{"d_shared_expert": 0, "router_noise": 0.3, "vocab_size": 35673, "batch_tokens": 65536}
Below are experts of layer 3 (counted from 0) of a mixture-of-experts language model. Rows are named router (the router's row for the expert), up (a neuron's input weights, with its number), down (a neuron's output weights, with its number) and show model dimensions 384-511. Each number is 500 + 25 x the weight over its row's rms, rounded and kept within 0 to 999. Numbers have three digits each.
After each expert's rows: a language model's description of what the expert responds to; "mostly gets" lists some tokens that are sent to it at least half of the time. This comes from a sample of Wikipedia text that the model never trained on.

# expert 1
router:484488506450509537463470520503489459522465516500476474474493501482493470504502511470490524498466518509510522511504542520469491498482507468489516513482474555484504470502475507481534448519530479505466499487505504505503508472481497508475480539504480528477474511493505552466501502487436488496536512497475510508510482474525491461490580486519478537496510529511463516516507489482521533503497
up0:464547477530512562504502470508524522471482494513503483538485494548522498493539491471530487513492462445519545505460463506512500494519488556473510473464523488492454512484447545521531532494490515474506474486491519516477489510520531497508531527492513500492507496532535486495487485543490510491497516494494485494505505512512488488489486524495524483504486497500539507518543503442527516475519
down0:509511504522536505476532475484525562524494509528475502517531520552509492515499484517502526552573484537476459480503478500502511504522473525450470505476500502479525482482508521487493535486504476494507550517445493520476548482549512517553465533545492499495542437522497523503429518494525519483512563440510510539544512489533514508484476523449482478524451505475520482496495485487542487497491
up1:482477523478473510450485472539484471497475474557524494474485526483490475478511514472510505512498500490507512516458554494497503490529479551485510503509471494546508488488481522528550486453484513564508461495497502519524446475478472472451509474518456485487483504494536468490491513541467511503493494474468472564491502515475496512471521484504451503490528498490533505517510512526559521521523
down1:515476502484504464527495507535498491519535484532492516483483489540481522520517479543513473477489484512511529514485510551512521481487499547480505481521484503509500475482524518516522485461466500463533478483501474520539514516495516481475513477542468493516509472549519498484486486537518505507508477508523501526493468476526508459459490494534503511510530496518482512518534528472560503519488
What it handles: Bare spaces, commas, colons and hyphens in lists and infobox lines, plus early words like only, initially, divided, whose.
mostly gets: " only", " Synonyms", " divided", " whose", " invited", " initially"

# expert 13
router:478477488502512497488519487475533500532530497489470505495522515523507497467572506504497482456483455493470478524492528484526526496527533492495512525519476469444507506508504523470534493482562517502473507510469472463477484487512458498471587503506462529488430522506509473463487510534472488515484566470501524453460489518496524519496490462473467507483478523489481516466510485528557566521520
up0:477509502535520478496511526541517523482496493517514497511501496504498510497485509436469457482476490467495521486540480526525519521504510510490533461534462487472489486432460453528504468525497539503509514493505499525512485501520447533538506478499476513557498519490465486472504522487508510443521519525485516499507511490478510476516530525542488512502511455480486471480509487477520449535508
down0:489501425484471511543454526494479507524512507510536473460489455498487508492552475521524515484528482495495493484489487479497509449495512531505515494514519526494505528521514510493542500458502559515475505499502497474558507522469530527530488502489489517464492472508520480529531464508514535509470495511484487541544496472479428533482520526509522502560467537488480550532477509503527492467475
up1:533504480504495547479566514501480505474523512497490508486495504510508487522484484475491504535528513497533536480505497514509542526463495511497503531521475544489474501495499514501491518517493503527520518515525519527506521484494507483520501526556498503528499452517510476489492507514477475459521536506528472516435528482483512513513502523514483479517525494498521513462513462465521497501487
down1:444496525493525493462507507496507495539467534500513510484548543525488499509477576496480479454511509483479500516521550553490497541482569481535496516529503548498464495501512476453491476489448517503461412496488523506481523501497531454491458457495477538469483504473456506471473497478538472490509565498523545472514533536531496494510496513537488512488523504479525564465499508482514498528507
What it handles: Pipe-newline ends of table rows, table divider lines, and opening parentheses or quotes before years and song titles.
mostly gets: " \"", " |\n", " (", "′", ")\n", " '"

# expert 0
router:494481484494483460541521474514519524517506472442476513500511554491523517493514469510552503492486529487481508456451485502533491454462507550522521451503505512540491500510511546500510477515468539499516493495498537480486516493492507513509475534477518507493476512463516521465537449492536480470524522514474501506537492498501476541508419537476468523523534510458512531490471555476516528484484
up0:496496472528527496462492516509479499458496491527474514473460521483516499503539501483496492503478542518509509497485499532503490463503468531473503495538501481481514470471476458529508521520490522528497480515483545518506442458494491491462521477485505509500467538505515510511500511458493471527476547505520482470484502550462480497500515528518522500482502491493491509473504540515481519539469
down0:489504515513457559515480488510515476506491469526468529548541487506536480470519495534454517492514515492517479498494455524492501513504517473470511502519476484508536486513519517457484533503493498539546547522501489485470471481475523511490507496471468496492511485478515488495479501481519514501501494570452520454506509541490495497514506488491468453466526506538488510543475501447499493510504
up1:501497567499513503466513507491512502492510486522522531566521480495472478527521508515502495475488475466525563524510474527493492452462473512517478500527520500495510475476476479526508526491507513489456553467488524523499508478458496487504523509497509531524493566444553502488501474517496429519518489517491440507483514521476510496479495491524483490442443539496486501458504506492512482529499
down1:496519476496502484506501489473520532500458515531455516498491534527524492498524519444516540518487451473461542494480480543469506508482491516489515553521496495525504498458508473502480508513520517477486520499502534518518476527530517514471513476482489522492537524461479500547499476529521509525538503502483506483537467485526538485524515509494450515536486507478499492509514501508512461544500
What it handles: Tokens in sports biography and season text, mainly league and sport names and nearby words like the, such as Football, League, NBA.
mostly gets: " football", "″W", " Football", " basketball", " Baseball", " League"

# expert 11
router:492489523505552501498494512485514532460537460513511490516510502522526520491477479444466486502471520539546489459493435467488508491493573453491502476501525443484481476491475498487456517494524484455531477499470481515504507505514505522541511465534507464460515531555499492513514513481491478543465445548469500510475489482545481457484470501505547505513481502527518517546477495553485507517508
up0:511551475511484516476502465467516480486462469530497510516538520489504515489535479535493455486533489473497521532497495507472479488488479497543495477471531476546480494501512498498514517495452499449506459492498511520504519523496523504511472471490543481489525519506503460470508477545494508483487465499507519506504540542520515503513489458461542473493462557489515514485483523540516499516468
down0:519504509529488538534492545482522507471483522541541551513494517497509480538500501562489493523485508524499486517498521483512494484532462482453506497464490489528572475485480477482505558483456502477487527493461502481487504515505485473532510489483510490512516466493501499476498494500494533475505493497499485477522510435502539481494504454525523517543542500477552491508481513462511485475511
up1:502524513495519531481564478520511523462470495511510564530576540521481490470515468491509508518507563519506534489530519486547531496531494490513511475537480483489473504487486506500462479494533554486526514504550496486518518458464535482512503503529461463519511568514501451471478515485527510487515540461497493499495502470465510507500494534477488518511513507487512545475501532537483502503535
down1:482486460511491526499484503496458511484463466505495555513522487528545524493557472538496491521519507533525472481491503497484524487497534480503519464499535485496454509493519503534537447484506511463483501509500497507508524466476497483534563528520465508469522528517503476493487500536537527476492488500509513483524518469488519511501503495559502473498523452486488511492471512476524577467451
What it handles: Short consonant pieces inside Slavic, Turkic or Asian names such as z, ić, ov, ud, plus table headers like Position and Pts.
mostly gets: "z", "ig", "ić", "ji", " Pts", " Result"

# expert 5
router:491547578479480509516490539516485508481494541510484511527509447503514508526478491503526484529530496485489519550455482538493505515512513478478506502499525507538476477497549479457470467477487482542491490507498544487534506497486483511524480441519520466472529473528474476501465509498532448493539499517476525498535536541503499518505527475516539472489511532488489500487507529514462514479518
up0:483440507531476503527535490539478543504521465534507471477528528547501537450492523490506496506468488556476518488495510478491513517510488485495491506509499554528473502522495537493477500519503491461491513528546478499475524491533488493517507486527476506522531475535491502487467474527504506471501472494449480558505459499504503462518476478524495451508483494492447536501501525476534523527508
down0:443513549555543483463501501500529515526481494482472463474498493423481517468478487551505489486483492487498509518457506497507501531504483536483499529485539512472538515511490502502481438505471452522499492499522447481524525553475502504497490495524479451500470514492549483501503507505471449479508502471494486516442502512496495470503513485462517534540489484519486510496525481512514491518507
up1:533535504522535526495477547482514492544502467485509516504528512513514529498453537457479506517484472513501482537554527470485500498507504504513506479523511489515506483476501483511476485516527546506509504457560489482509480536527524495469503483479463529514465495531452522472519502482490523473515496495508501470471535492504499501504530501548525500489522528465516503465497519494496452532471
down1:509523507527502528481467563461492506481530493521488478510541505499491543466479520484495509516497450516490522511484460497459502470486485500506509511476456508491494471515499471505497536517526540520524513469502508499469507506562476511497489448508432505453496497482481536482519460495499538475460512510445517481470540482458505489545495467478533531476520506453537479450438455435541500473527
What it handles: Word pieces inside rare or foreign names (Th-or, K-ed), LaTeX markup like mathbf and _{, table pipes, and century.
mostly gets: " century", "mathbf", "″N", "})", " rear", " Full"

# expert 6
router:510493481522439482496465486473503464557484515466506465467470511495464507564525530533517478511501452466478522536474533540505477493512437538462493513504459560516474539545479498513499492498509512527496503548544467451465478479493501450476521499503493551498482483466483542476506485497520521494507506460525521503510505508467509538464487531470481501507515514535477492478505463472499482494513
up0:519524467508526532434515525531504473499487507477502510479541559513475493531531494521459466459470489498486518547517492546524447527522521499524475508500496527504529478478453458502531496518527513493493502471493525490513507408531515521518540518497500520506474505522535506498518453478473494519509523478556481529468520494489520527465493460543504513507481511510526416479477503470539499506500
down0:503537500569517498524520537509503493485499510533503531522476508513481502497504508488486503489495485500525490493510514519484486473516501506485479488527483503538490521515574493515492551470507513461491509494483533477500495483545526528537471558541523481519509524493508469478492494490531467506504540544539483522448484492488449507513474491530483529511502498483504505502488485503536494499496
up1:480456461520487505458499543517536518500477487512525505496480501494444512502515434432512520493499511455492535547496479500551475473492486491541490524505510488493468487493483527530485467502549533490503523490512496507470509493514502471474499484523541518488483516508469478509509496499525509484520557510517530498436482518504529487535521518515516476520526467517523519526515491462516507516538
down1:502502551498490505486490482512529544497448547522488517472500501516530523530523481517503519496512536520472512520492542497512532570549438530503524514548522515508503476525498459510501503492493586476490454492516485521497480478526548515540519473530527504489518494473501500471526504493500516569471454471458484539493513489517514502444527513537522482549510472466520491528507489516462480481494
What it handles: Conjunctions and connectives such as and, but, although, including, see, plus short word pieces inside names after S or E, like San, Shanghai.
mostly gets: "See", " She", "the", " but", "now", " including"

# expert 2
router:530509520482493444471511510484478469477467522501534509446482514479524457490481464536506481481479471508513455499514487511470499496550536516500520505474509479472532531478485480494462463490497487511513498490457529474557493513472472478448490526515466493504506498499514497499471559479476513510516488557488502516507529491529532473509526475527509494477487462495505454477523486478475478498532
up0:526516532483532511459485489480452530540447503514519523499481548534479486476493430528490493507464480488494496504548494463502519472496490491525515509531507528474482527489483499514444571530502509488504519553508471513518503476497523475530507502508523509520495498527448464493499499498478533510461498542527526573482512492525569474536482513542509477527515457492485480532501538499452500480435
down0:536511540525458490542485507515445446564465503551486548478539493534552531482517511499505494492500475545484521484505465488538532510438540496474511543533539515517559536518513461509515478488499473506466509518482518544492442471481527497517475475509533454493519558508468492469508513472460456477494500493502487535516494499485481506535540518508525494494497450497502540494520510520492514516494
up1:503544537509451515494493517498515512504512469460512506526551527499482500492524488493518514457464552533484493532522493506508509504505452457517550507490542501522502496450493440461507510499511509510465506492563517499490509475509533486471481507495536506487531504507490503495506496525499524493515551506450504475506515513449473517488476473461522503460482501473522500492524510489531509507464
down1:476472551512478546516546508460487562520503490489533549484503445502497552479529539519496523506555509474519475500503463501528532486472509478529490513502489491539545516488495491484513506524531510518539518528522512502533486457535512507524482477510494512474492514491464506527551483501523524478496563480464495501492478494502542558498468490547495500510481513500557584481494474475474486516488
What it handles: Middle or final pieces of words and names after a prefix (York after New, Un-iting, How-ie), plus clause words like that, than, whether.
mostly gets: " York", "ious", " Technology", " certain", " how", " How"

# expert 3
router:490504509514497469479533521525504480487473513496474495505483502475467512537492499525478512514479461515538468470516501512524526505473471472522520490503449499482551499509504506497493505514490482484500500471558530526474536501476503463468514507496510439504516495516518524448506456547488478524501490457532507517493451491521527500509503481542534507529456535523461499514505504489462498482467
up0:508486497438528500499480523476532519504494530461486542527515507523560502522490522489471516428491487464523525500500512537506521477482463526514495500474523529527493507501458481496494521487501495508484470466501505459516503462547529502503459475506467478489440497521524484495489503477479491555535501484462496464481472477523462474476463537483511505534520504493465511502525524528465458498480
down0:478492497510497489541532458492485507542500479520544513502471481518472499510527507524436508523514503518510560544490505538496511483505466506495477503454511508538499491586492464508472550501525549555486486506451524467483537476488488506497461468522493529506531498489484521523510510497545499465495526462505482510534473495514476494466553524500537509507488503542538467478496524495529495492487
up1:531526511495500503484524495500488559495540498496462522552515535489532456503506491511507533496522512515533503495512466509515521452505513454567501443497528532513548497508481528466518494492494517478500496492522521546485461513506501507494490501534507543463500512471508504489504489475471511479523491467471500502489510471500492527492478535525529524512522539464524491495474510487440535504518
down1:493471492515529511535564508514472508494482471491488501538487498528586461524501497532497529519524475479492531504514485525519463490540478545462485484500497491510478533486519538478499489470454489424524521500490494510519497539537493500550484496522535526476510486480469532511471499494520442468483471450514474541493513498519517523495494543507527497498506535464520524511467505513508472492545
What it handles: Month names in dates, usually after on or in, such as December, March, and age in "(age 63)" or "At age 40".
mostly gets: " February", " September", " March", " October", " December", " January"

# expert 4
router:521512476508480486524485518508490488506536519519494522494518461514511491525492526501509548500561546511533518498542503473498468506495467493524461493531529514529526548474546503528541549476442536485519507486509477520510501508512540513504483522458499480524524491488512474533507519527541503501516468521532474509512487516481480530513514520493514549492486484484514482499512500456524462500499
up0:502473492503528487504528505484493476510483476522486508477491475495518503469534482493489517503465499495495519486496492523485479487496505488505479461515486473494511464491484490503498484521515520539530474467502549543527489488532511506538494471520506494493495494528497497490515481514474496510544521494491481526520477486495569447511477489471541415462498518495521515529482480501519482497486
down0:503518543486493506498511491501543529493503513515503516484486472518520526489496511533495505502495495522530495455510504466498502491453498510498457503466480505488520513452423490509478493460485480478506511481464495519501501509530542513521494548456488528480479504459485501514444547501503499531494527520472553479528488469516469463511503498500500498498491536475530517532476516489504523466523
up1:498501528519454534458505480514501486460486450510529511520535551524505479467503490486476472487475496512522556561477518546527518504487490522530516491476474488498517465479443507521533523496462521519526493461528491482491498496544514504481499523500481533486473580488497494523496506485441536482575532510492483534508494496481531467507468486508497460516460516500441452509515510509508520511500
down1:469559491476478516525512518506496517524509504500500500488491525541515455551501522491520496492499457464516517523476536499483451526487471481484520532506468528518493512506535493508488522430530515517426526461497511471493502499496487486522489537520506494488467544563492529472488467519505461507500494473523491450462517482509497455463482558491520494492533471499468510456491464480465488492502
What it handles: First names and name initials in lists and tables, such as Joachim, Tom, K, J, plus year starts like 197 and table pipes.
mostly gets: " Tom", " Jean", " K", " Charles", " Ar", " Edward"

# expert 8
router:508516524526482584498537470478528510489456486508513519464553520489445490486478554529486522495529465492502503515495525457507551511498487467500483522455446497496514457505505456492543522485558492468494462488499492530464490500522474507516480474474541530507483508455480473520493500499469486464513552424501524484492493520510495464468534433531492483497521480497481509510521478481544544517482
up0:468537526472526520471490476484493483486496455517514536482593478487524499504495524503492524491497526465498486497525486518475487515537496514507515484509502455479464466493522500493499511501435494573507521499531528527521512493557562499478471476466504527511490564486523456514451506499541514518497505501477463501487529528494519503478523492497519473497534489528518509469524508509502516540507
down0:521511449497499512514500497544474521552542501445521501515475518482511513519457488515504529503475488476518504493466542506496456453472483465504479518465516501486501447491526508476554498506495526466485493468484503475474484520472504475532501537499475548483525508496512534495495489520561501510478509509491488520523487484511484537462547492529494488484488517548491526505547460501514491478479
up1:478496484505479480477499497500514497431520511559535478510569529481504478473528494500464500533465466471509536502500498489537543485448449478522450460516478517516443486474471495500509542498563499487478488499556486501477474479500532474524513532544464474499494530466499473470479474492487507504510533494488541511512498519438518511499508489505484487545484509530535506426568501499473460504478
down1:478497478459486482493481525483473447499496482505478491469480508494525521486511516474467456551481474482502536526511480545488498523519532476475477490490512482469525478547496555528515458530538504474515472508552502439488519526472472449504502471478505469514533491505520427530498476502450458511495489484490540499530481490521557471464489494513475512541511531518528472502486520494439459460504
What it handles: Final word of a proper name or fixed phrase, such as River, Cemetery, University, season, office, plus year pieces like 202 and coordinate units like °W.
mostly gets: "–present", "°E", " classification", "°W", " Cemetery", " ±%"

# expert 12
router:494502492517530541479530464470527498449487450480506487473497455458522504522505526490485474464446506472542506502483549488507512484526535490481505512453477463481472482526455525520531507510506512489494494509491482515497544478539476478506485501464513503487486541506471531475504497478448516552508534516503472500473510533515536455500503425511486495493518503501419500519458481507479553476511
up0:498517470490545511476520525502446479500516488509465472503520488490493485468545475524471520512509493510539528492502482524502511542463527484499527527463537450510505493458502516529513478497473512527557501502524530554530501528517526472495489505455528495530478524556489474501517478556481500481509531473524495478505495490486549459463519487530465489499530476463522511467505542495483523464478
down0:464537472484520480496513508483441514520488489459498522493479508507496499471467453563498472444559515502460499491486538519466505529483486526513492500508514539496478545495496481508535488518533524501461542512475495503494522510451513492513556539489469498492512522510467523509487488569503471524480543502511522492501467519507487472515524467510494513489462493530498501520510516488485506529468
up1:518470509506489508455495501474497446487514475482503503480502504505464490547469468522487480505517472454483506488504476506537548501478478497473501489511509510508535421525473516489500502475515551513439535485514494483506522539518521499494497523503458526570467467440478512479489500531494501469507524509516511457518484494494515460509468506513473507488535497478473488472511515474511514517462
down1:492539479473461465517511511505488526466517436488525535501515518515454508536503515531490506474484498491478464513485508517511483516504464466532508503463505512506500488548507548483523508534551489525509532541515476535494536527487516480474448519498464509486477509512489481513497499488491461470510516515510491461499507460452474510523531478523474510476485506529514431499484504516499457498456
What it handles: Punctuation separating fields in schedules, tables and lists, such as commas, semicolons after stadium names, pipes, colons and closing parentheses.
mostly gets: "/a", " www", " JPL", "ston", " Conservative", " —;"

# expert 14
router:436534479497543542473486484493537494454479477520498476515484510483487507450520483507525457496464497508478461489482523517509533549489491512505512531462513506473492501520499507499502496522508482520452540525489504493466495498510486507506489449495554507501507444501483501525489495472477495474475492469483498478507542494473502480523516503496471488499484492482500527510476529519507481480465
up0:484529523534495501497462446536496501485547540523517549475512517529528526482528509531530517468486487497540511459502524471462476497483528496550512500519501482476494515504484484508518489469496497492512541509475527539518481526503473464462517484505499508519513497495496489453455479514508485516505513513501511466475493520504487508517498461506504450545486535492553503492508517477525475521503
down0:507507507490476499511476504501520486511510466486548530494473479506498523496539530540509515492470467431528517519471470469517510568514509483465460498434516500527480494501471468493473479480481514481489545522479520501483542515476500481515518501488525519507464473482465487544530531515492494482531468467540467507507499514515495522498516505435518455505499500490482465491531475482484548486545
up1:524500512476528492450475515511483473461466468495538501520497556506450507528541474468492525509498453517514497486534479505488482478501514491531494475469475520482553520476490489492524505498486503491482504470521525541520464483488528491495492480497535474488519498560493490470539495507506531505500533516514495535481489536482527458525489448516499438540477453549509449505470517513516434556463
down1:530504517512546525487469527505478488477502513474497517476508485451475527511509522497512534508516475498477488536497515517488495559468527527471541509516503488513510492438515487515500511467498509468466512451441456512536499482537492529530512531511453470478477500528457495547479522476477479526498468497552515485522515499537528522497503477486513483555482463486529468525490490508545511466504
What it handles: Prepositions after a verb, noun or participle, mainly in, of, at, from, into, during, as in based in, born in, entry into.
mostly gets: " in", " at", " from", "In", " In", " during"

# expert 7
router:521471511530512537515521472489527549534528512514514515522516552503497488453527496476469521504509483491484519516509496481493502468481517494494501510521482498512476465509510465496511500510525463524471477527494459510483491477498488556479487578544471521508490472496492517521467512502489513500498507482469467503473478500480501499521542483504481487491551480480497478533521510505511518517469
up0:510503490498494536508502458474521481443469477526510552461519533514502504514506444502480543488460515447489542524505515483489505489475497517529497471508452516525471491509451488514505535528483486475497488467501512542482511550538480471484454483466515503482475556500480507497512501499510487537519517489483455504513519470493510501509471510470507436460479470497466463451534481509476523508482
down0:504447491472484537528518516461505525501475463464523504474541511540485465496509520503529462551461510508520450501493495524511514514522539494539493551528502473486483475537491526465518489507502514494495540558498507487527498519520506527521473512501485578516491480502466574474511507503510510448529498491472462512514555476497475477509497507509489518483488478468518532447461532496482491549490
up1:496475471501487483502494528500489482506539499476494496512500484501495504528527493492543503492502526492522538550502488519543547486490498501489557482471501469521511473482517510517543482537537503516503586442494517466504465516519446488486511483537475505509506467524485514534537473470492501514479480480491529492452476539479506485513517535465479510514477528510458516498561505521495476526491
down1:468515479490504510525473504495506504478513503510486499508481437485510495499477465510471471489503477496515415489516513500507518504492536510509505491516530504495494474571517578535475486484508485466513482523521478499374521423481461545539515523504524496501488518505505507499520524507532496497461498525530508551543503484508497476540477478546491529519504464533475474460479522526500535456497
What it handles: Periods ending sentences, including ")." and ".\"", plus some closing word pieces like -per in Menispermaceae and bumper.
mostly gets: ").", ".\"", "\".", ".\"\n\n", " Phylum", "\".\n\n"

# expert 9
router:507468494516561524513524484538476503501476482493529488536526505448491505485480555536455515494527490477485532519560499496505498493495494492503502515525512457477483480486492487530500507531487496505538508524532479525502525500503541574529480510502475495564482506460493488523534487510510533476458529539471480473483559491524501488471530491528463460489528504547495486470500481481528522488525
up0:466493456503505509501553522486501496523486500504527478494540488490496527552462499484506486481484555459482517503509534442536518486492499472459469525468514480514482461480476494499480504521533516510498492503507492528484469447522481515477510495542462454512503459494490511510520474503504506472522503481472514482496483488441483481466517483531557463523475493484498507519473476537491555485485
down0:476418532510493481501502479473483507495493468465486530527490497478471447500441500549532538491489527492491519520488488501533528492531501510473477524514497533535522513491509529521473479468524507522467497517503535479518452473445492476503504517489462503505527475460493464529517481494470561479507518556494499456520491526486516489521506520501535489489452562499430504504453468511529536523494
up1:497507496507553532512502489508427488515527533527515482503556464489527469500472503483491465480543474505520486496479497499547498487500458473521494465481543513536484522497474530495507486527500522511505522468491513475490475521480477507462501524429499495526456585535539491468506519495497516503547509460496522517519437505490561502504528522523464441517509495496510458515473472479520507505494
down1:525501476461538484481465490469464495534528487521486463454521500501478480525453491506498530522488519460514458510494489509547509513502512493516485503509501514520517528434517479519480501434545475537486488508499521454520489532466480488535498480491449487471506493498509493510504520516511512521493502517511486503533484510534517503477502536541517523498487546512513496471482487455542507495525
What it handles: Commas, and, closing parentheses and the "as" in cast lists ("Hrithik Roshan as Krrish"), plus "also known as" and number commas.
mostly gets: "ensis", "),", " chronology", " la", " &", "en's"

# expert 15
router:487496478524477528539494470507475541517510495515472477543474495510531445479494477463454536523520506497511486489512516502527486464498478490494474514452490539506538471485488499510512502508491481472486505465494509495491509530482463482497511532547498514470513542514473510497491487489456543478503535452515517523458451464495518476521501504505470470525478500454510523504504468521509510506496
up0:488476494480457478475479460521540519467485488494509494479535540494473488449475466473502493486453507518475517540524513507512512470521513469502545451517498531500490466500462530483488511491522504534512520527515549476507521467524492489540495502514509487538492521501516449458511477471480474509473482517464486519471506504500553409534515430532513484465493503494478475513531513491477481513533
down0:484538495499495511517505510475552502535546538481474539504494497527478503521515512510571482522505495471447475472470476494518528520481514507519515504475467477501481482488488450523488527466509475521492534468504504504480513498514543472500525474511536499448478523446458494490532506556463485509472504499465534480492459526501511495539520532468497519506510478529502534509489527475488525470451
up1:547521477518509501487492511490484461470493518492480523492564499456495457400529506468537510529509512535499520516524515515517509459497498485512493489488492503530536452487515494584478484536485514487487518487482485547505480516512535503506545534465499486482497528477498506475510541504485466530507503555534480505459472475533533511516516447513496486489512489479502461518498488530528482511457
down1:543495481459497468456510483440544508479522500531486523534503530500507547480498531550516511503456444526492488509467478472457486507500525514507485517472497511537473450505487465491509485506527484488487479497574493523448563526539507480508489454528507531529505481476486497479475505499528540478519471517458537482491441540503482500539483469490493515491535559486446505505506493504506485473466
What it handles: Plural nouns and plural or verb endings like -s, -ers, -ions, such as students, people, residents, contributors, rescues.
mostly gets: " students", " children", " people", " others", " residents", " members"

# expert 10
router:501512507504501486522501504504479488512531505521482507481506459508518508547494521512514564508542543495536527481539502512475475520502478511547456485532532504541523511473543522529549529487433533476524495467513460529516513510480526520510490519452485484510525508483510487500526498511542508490521487514538490507523464517491487515502523531479492536494500486473518475505520504473525469509518
up0:536487533498497492530549471492494544488501484487506497501490487503498525498515498480485529532470488491494511487515490501480540479514459487474582517516510551505525489470472501485544498536539502476526480525523512518560511516505494463506503518524488500523463533505492460476492500468508478491495514457527505488465507475496501513530499465525497439510474492505545523494530509510505499514528
down0:495519458518478491482477490507488537503489507475496492482475485505503478490523488438466468497450482517543508491507495513531489543510491489487496494509512548491526519497522530514506547512545527438497471488461543504495473535534474479459458499478493502466508526524508490500493546497494475503524521501488502515497460538499497491517498567513483536520556480527484514469515434457499473497497
up1:504491486492514514483537492493469517489485505536552491516510536525510459495524515491502513507475508464538534501534553486491492504489546520512487488473517477513491436484450482494457475534561521517505498510506520488513475481496446437496524522487474477503495498511454472476471536519489565515484524456484482529503493477469513462518452509453502446492511520533543510463482489532510497515500
down1:526524502480526502510471485451473520528536511514530474498541507561489499492508516485479491501480481481501480485497497470486513497494532493516460515507496498482500492482516461492541489518520498532516468512475495492504509501508494516483483491566522524472510493493452506508524497505481467501510501487509542522527492562457544472506503482498482521511498493504476460554484481499463463485489
What it handles: Digits, minus signs and short tokens inside statistics tables and infoboxes, such as scores 3-5, times 4:56, heights, country codes SCO, CZE.
mostly gets: " St", " fl", "34", " SCO", "333", " sw"